Experts of a small language model.
Size: 9 layers, 77.1M parameters.
Below are experts of layer 2 (counted from 0) of a mixture-of-experts language model. Rows are named router (the router's row for the expert), up (a neuron's input weights, with its number), down (a neuron's output weights, with its number) and show model dimensions 0-191. Each number is 500 + 50 x the weight over its row's rms, rounded and kept within 0 to 999. Numbers have three digits each.
Before each expert's rows: "comes after" lists some tokens at least twice as common just before its tokens as in all text. This comes from a sample of Wikipedia text that the model never trained on. Tokens count by the router's weight.

# expert 7
comes after: " the", " a", " his", " The", " of", "'s"
router:547509368487517428524561536484458499497478528560543514617476490524487518489470587474448559483511454434444524395519512445558528472437581498524502493495535518475553519550571555512497503522459519502508490494565470473487564568475527513485651477534552611498504544459469592574481509433586521470466473454657522530579522434530479554485456501438484479567505560499562575488568534510581479536447492541447520465486530469434476510521470508473416565505504545483531517556459419553518407490537539517425481420483456555561507525602487596451371536507528549562491439504509495479484463466548475465
up8:570597547489499455508512504598514531562459498518498503535513436529498565486573486533507442443429466451507463561481445436496504529505461404529615500512428448584527596462459461537480555490513465601442494472525528532483535496436414537512507566529585483474536546377454478528503522477548462492487520454543463500553498444470445598511500532525541467513535527540577544531546492498499475481451497460526483518551468572481365393598514587500410486492471466454435456514494405557576480431556490502516477479547634627503373483466428395548499523459456446426532454350508436595566470487444568446
down8:474474491516567528408547560565509411526478433497443496420460554592412421544444539496577528519548550535519432569476511538454489535505533557455523496475536585400479499476536484503533560588501598477545457523455429380464467566471508424567511424523567492563394494468509549606453439533443515480477479542566517428549532506474477490566508467484461484505568541503437545531548454462533542581548482356534547482473555443502475600416525495463511454494508504502383469508522512498475451500531505499487550475454478459540588553468485494440502511480520529630525476540513499370441417468500504535
up9:489477462493546477421569424523592551492630455526417412572575433394436538457512450507557498486448455529532438621434508470564534540493508551391500455414557499475568579603441495491430489448458490501501452540501527428502477467421479482511545465537582507507479566466420473521515482456561556554504429589630463491520539428359499501469460506488512588512410590467446501453627444527481492499458507536522463536564539483494487508444566491496460523624607512515541566469492489479441540493536469470567603517603559516419534482537539410537521485538529562458467386498455546503398410526431591469
down9:582492444499486438475415549500425449420377485602511536529435539452486407467524453419468457430524467475412460551544465453597441556499446545561449560506532503549496478433521474620519552536622532502478494504493518573556537511531521508454511487468473466475535461490425537518591481461548487456484516512489542470522574445497452634537532480564516537528530470415480420516468587520539531508413557550466491499469458527520475389478526514529505416525477538631491492506461531483535453523506549489420384546490499436538525542596378562414475472392567446430525568495479408536558606536480450515
up10:551461492445532483587513570496485487563449535446517519491424546489561531403416549511510421531549488633485500457428464486494557514420524476468473538578427502463492533510541575542528505497522550562460465571545538464450553533490533540455471532580497522464531564493510506468447492458496543569443566539518455530535555471512576445570516548565515521510604544420453424483484570404654527502480426538534512466385409492447603537465493498520473504505482544462428493440478517474513492490498539538460481457513549520463478523464449550431476556501456559511536535490515442508451529448660541531
down10:457473517491497488404527529513479565504484566604502412524580488523542453521502424575572489552487486470537495485529510537519490504524580551515444477552460479506393501532520548422407542551429508518533505522427533552478396457453544451452614484433523505357516562494450495563487466631469567446517437470471507430526532520558402466492551514453545539395525519493445554421496580481462498501579538487468579549488420521569411459472484503467349590472489513469582525531592489575399522432469422408545478534468512470432445514485566505611440458602427541509509435552546533471495584508554497534
up11:606566397561505518489511566498547506479512552332531429489461522496467490545475551454550584558535377487436536497386415416549473499467467530527603445475567518495544526528473569508506558509476557514431529432571494480467563488476408542544473482479464487464462479541469541457478561495514512585466544517496513386555540522606467466480485532442546605457511477510497531379443534440461574604619536614572515463459505453533452560504618525489457494562514568574548537509427451493354522491523464482433520474360528438410474526479522528545497449510505503496501539407590557513488507545515490454
down11:495427515512517492543580537452506490528630505444411434466560504526595503446519426493412435530517488543478597534508468480463439530422516463455595520554449589437516532463504516452460412438455510558507436484450576440477505513395471523500482486501523482518555553547443540514462520490518491561528577485575490400502534485502432524551427521521409563497527610540510512496509482476511474511457455361505496536486397538539577557447427529437485484506514495441453551478517565471470498513538563462489519509501496505544453386487455476480554484490467490467468466528515547443477536524472478462
up12:489472533576422460516489570488512507493442576431532515513493580602550470443534475450484533540514521516497547436653576508552471569552481497558467560399410507484548472429506465502484459492546473418439500495525538454465520560634497536573432517516404483411390512530543571620396448530579516557385422466409492444549488532472547502528463471560467526519419465517453519475505514477610486482550483491407446548528450557487499581487535552477504483396513609484460560546444470529449537571506538515426526369421500566472523496447473489455479472515446456491459553465590474406452459560485466510
down12:520521445459498522488400544486508544506512510492601529524531561494509538527590540632522411451452521414412528390469500509457452511496469446543413588486449485534452617520401527472504510610550485480492493486462587560468422510503552511549493506592479529535412471446454398475501533584552373542457563430620477471543598495545523559495477577427468505394587483595485418560504458509525556499525567436545561538564541533556456493586476505472503487492432489520499579513484474457512520478477498518490497510501476492509478557579505553498544542527426500491490527412525608456502488436543452526

# expert 15
comes after: " |", "|", ":", " (", ";", " New"
router:515570510456532498470461508451551501438550561494450518544457507539519493502533493581502477638480516507475483516473467482509490496474461603606575476415573544585431528518493485534500453466509473505421499496496519460460577537475462525409481479557477538500405476492441599500526370505534476402517453540476534653533518434459497556434430624522581494474523515568533578478511405484531464579433505680496491551484509444595395499497522559562474544454467496434512457636503494502654447490466496461473501552511407552528475551490559491541471445408538561499482488444473545516443432461581477465
up14:589469400483485426487583585439534556544516483526512443521451605404519536438426503466492608517505475497503434472614491570513500523523449493448484528513520486532478477513446523595461502457479533477517487364519528535510459573567469479498424557552580464468398469571406564479489397452474462565459485594485468523570507503482427543510527518451595377468409499511534438500527506553481538512462561488538435501430440592482582479494493443594581493536563526453569444476476521486512565500515515485556530479534465543483380420472530429532513500602463447587464461549506408536495483484486498476
down14:476533553479604446482412458529559577491497484402444417610530506467373492460523490541489564493484486531539469513494457463414482534460426430584532497581451517573442458513456564535542480477564477470494499502516501458517562500528485533532459510465495443563552528509559557508559555521504603507551508493506431452485501534596404447399509537459444601480536432452593544528482592562502537489540471516504552430496496508444549434573460514443475560506608482565552498467526522646534448513442506501344491513471367503454503458481436450503547454586512470487444498603531541546472525466501541469
up15:494545580550567470610420475506448485528498522482472525518428472544565476468530511485583492494484609535552526453580473576464470482476488509487578460537477462506546488517492399460532514578560486617503527586415553504471454447458541577515531442524550497510402438429482423509386444483453500579458562400540493504540453506511523542606518473466498501496453451519504439395440591491528462491460532363439440407580575516510532528568494546561490518504582514420570515469411511524500432476511530540524545464615435449564528562517396465514517556451479478447564416512418526537529498488561548513
down15:532484470492485452535487549536412493534490522531502484498501497499501469561619481570535475446427450454610574468449518533481538546538509628462394505527554405554593515472486410431493526465493476467582479566442439516427468519384558428585474409514508610505484498479455524544456455592500450464489461476551392560477470431584554543451473427484486442530431448543499595561482427430483497542443451586498515459462509547525561596493475546482419500572481591499533544398541565559511459546598534506543564483444419441528515497535501508533537477576430583514509526486526540512490474453617491542
up16:488512404564458436555532464544528528520442446488531490445466477514513491430525448517456512477511527490476624548530566500420479545450465597473470481429482463446523403501483551469522517544507598536458474562480527477453525492482524510513556533459376454409393513540569476551487540511545499521534533540585461524435486462477441549543522556473409487491494542560474554477494484524487537504480420470423518434528445461499541543505479610619482544535524487510565465604413466496492519408428468517568530482405539465485406556447636592529552427508517462562454554454501501515527504461527484564
down16:429460517503542551473485545489538521506491512540521577568478539524531504531501529539513473484453533610521474392530572397605407525511455472433498394473523488573515546436477532551464577566544332470439542505561563470475539462465510513444481421563470458460489500477515426475526482544513581507525522538540608506450561547464502482538403462503586482463480372454450408642475482513536535477545464566475450419540505450483529477386508517501457474490532442533426534466548550537510603566496515481490439510488473392552448482530548466518481644508456460552466517496485532496540471580520449551
up17:512506532480488508513493395434580538421472549471529520434488555453538512440520442581516476462487489486469468538508495440472437511529485568505512502557556554516502445485504568478556397485474440445528464439404493479500510489525389550516508552460473568536402474538517613506523385532443539452452643481382512507571472579483556502564510496483470521536523458517496531482431364496571554556516474505526499525483495470491450614531504570565507583570439488502436488494524489541527497477499506489565570481475484509547447532501459473498476460558557449458441567497541448523446514505432462453
down17:451497547492524534482559486527568411462530507432523475454551444456494521456502566467474536525552430522501446481458552547523518552445517505473554514438451484529567498613337433437468506494504417589530559509530459456563514451508409449456535537483509597489570541453493492530456583562503553567572508490537542529495456472433523544406445535447493471504437464459631425411496506503515515440463460544463535446443427543515517458521468477573554516465608461498477495530489410480443514552529491469446467533460488446532450448508441437534516494526410483439528321578564478459534636549495482470
up18:410462455522464535456518552438537484460489579432461543524528589532405521513497403462489474381497414459435493613527510419511447526519530404610512482448525546515523447512516623459528560574497500439432490491513447466464442488421498546470475480439539562439456512572507561550436527634509524436458415540524606542478432461494453476489557536509477538473569542408581514470467516447526427505472563572514485556430509484523489511539470498603482505478456487480484410429504609486543541526498419546526526515536429575667433610486541534518462429516684549478520458489560622617478549532443530439
down18:480568508407537532506479499538496496505550517525541550468471492549527501535502609454440487615519550556565437504453490476367399532488470567501456559553399505409457476577483513477545523492480451408543418512560486473462557577495512594560450468508469674519446451535487536503531481576473555428414444507474472469493455583573468500447452432491541375484440504403491542495491497433482495546544471459498554435423410423442597503387503453487455495488538447529534566492505532538421469555537536459451511467576474538533528527492502575460542552470458518508373452519504488440466528487501563569

# expert 13
comes after: " the", " a", "'s", " an", " his", " The"
router:528508426499504510444546635575522495541502586491509447534490523507439520491454527565478517459554541459534485481437519549506548431501503475477505538615514524483562538456481492492505521481463471561474601549519449615490534448441551484493501423444396427402419514505467521483418529413562518474456477557554502418564512491581418518468400527562555491465501441535513485374462455483572466539553569551497570527495471482442385439525573493439553467456443447459534450529500520574552468548520546430473429532469483535521499432439512554386446410408450455433557490543511521433511430479501547506
up9:538569402488464525502482488493474424431557504462516504500564553506454514507361512499527556440569458461526546438479499488476508441416514464485527457502449552488457406492479526557585428570488532459501529550419513470445549513576558399655579500508571559595517490569525584414510565480615543475372536459581468579496523502460457506507455459566594456475488542491529593576442556500551517556541482590526470581475559554494479539469560518457556536508495433487452540514499454480425443471471529471494456534499487468475442570601465530485505539528537574570429510500471519489526491478614590484
down9:476531598477466572519508517488528428540473548512522482557513568480482472593470539492545516482431618525434506514502456508444481476507530582532505446408576488464471464467545464591468514476430468452515442381571631527542434459497473537576483484515529522438519483462436486494470463522611493563536483477516497376526477531452524552567483507504499456423468472523545400517553558521573398547571502446547461466486499520542584494422358510569527498562560563410493577517465467513500591508535473513491527467479564458481428487455440475467465522485480535456585536381505617573511591461492386482
up10:522435500537419418527557497553580545548441573537553453577555523470526502435489418543395556503504568482486450417494527589503537511509496506454575478556513568546499459531560513502479546473536396474509478501518520511419460540611496520554473539409584552538431503459456525509467497510432448382517504569500497435409478446523485447497491448512550434526539506499493455459535494520451521503489508463419523513403473563579516537508621575495487435540556554593636468565575468562532466486455501570507431540537561496505499402516430496485497452489521505517495507571348487555472621465483595425
down10:453542428470566499513537522546480505505587490489491484559527487471598518632413485445500627511557545546473458501535446543494428538489450440530452505446485482490474360483527501531503479458404488581517491515488488467535534438489522393488459545467556496508520488452553505543572450602464407455587530506487491524508579484457483539512430389451525451437538496449562489524444480526402448493521533598560530432488528519430434406513534527394492515483549530458511437547504435640545569528541517535435463510497412503508518473487525589498612498460504502458454513411490521470428498521466463497
up11:549506471462548567470479517405548484462565492504504580402488562357557494469611490474506537431520502459511498522494519420502478524520559484491443617585544593557570562499482476540512383462575469488467530501480491461473539412443504489517575444444472463461543573544478511512573410553511538514528514481509454517429587525566514547557488483539427513490463467452399539544443574407503518481456594466426512469568485528461452516575497474500510437406487503471456459461526525511472505428527464466513490417406468555521407566521509532535564443461526465534484429504491482570390564532434570414
down11:528557522408492549554522497505483516429533632479549472539433521534535500476530455511509535475474488450508528588527589596411526563538628575513414434483579405494632579558502458607456525519462476539511561431549557630432454520512463501523477540554524456576523522484523482467430541445509502500481492418560528543533468500568524528500378414483550419541549555462464509521550483592521473417480553481475543520459415496547439480549569469525549587574469483416565457468512524537366502545429521527499541508509436484500447395520517555438566552504556481474467527466468430425550485460507490469
up12:418484499446492485512477469497456436522499483512493461416467563461548539484454560429453611475515542588480456544471466445535429384578470447475457558553467522505462521427525517424464613591567529506372485519487497482520375572428527510504516557493487479463543516529487502435548525496461515538439481543541478486501447450502516544395497495442513466611483580479562557475571501452503475533424512527500561453568540524351530561458503507490447563539590482545366478552479456492519551450546406525526465395463586454446569555463501487453509538444496554466350487564526588543457576504503573489
down12:547489533573472450538504540525537503453472405416577506572452462489462469494526540511555507446520521548594560519553438557513497531375519531501571562501603536519534415601524488509487490477514533559488500406420506450476519525498429448558504446540519514469423511499427603438450444552458453479511500540507538518474508410552532327579448460523471526391570501510393533536499525497471499429473483477394421449397581536482596479467478504550470487530448546558486582533491646549497427545623480505422539524456485490566500450430478472430469589521571499565510493512458484444490471507504472558
up13:435475483462503495435500553492560575463508466426521501486439456441542577573464427489507475494492484511472537550443556436572534485426429582390450569498558451476596505557514490513454642443487495533518575453529619465563482536469584502499456614443467514402503433435425461555509498510466471453501470587619462539530515453496448555490394546526551528443492449531496487490426520513538433526525452508502523510564540492534500446515586531451510490501415509498547532519463621493599525431568465453454524392466498541547533524579578491552481507474495473504475557454388511540387550452495530555
down13:577410502467539449623492504461441481506514520531493514510596507499498523536496530508467501456487445502587548491600437521438522520473424544442524446491452479352366563478513536477556571547515550469550459562535554525498530515512483579466451325438488487504466567432514505480558493471499412440516473618469457571508550462473477421507384402543484574394474517499505533492579466430492466479563518544559579456501549582503491455447537511513553508458521571470552493529586478503446440529529592461475482380566507553376490458477499480489476485586513478433520562496499434561495467526498569552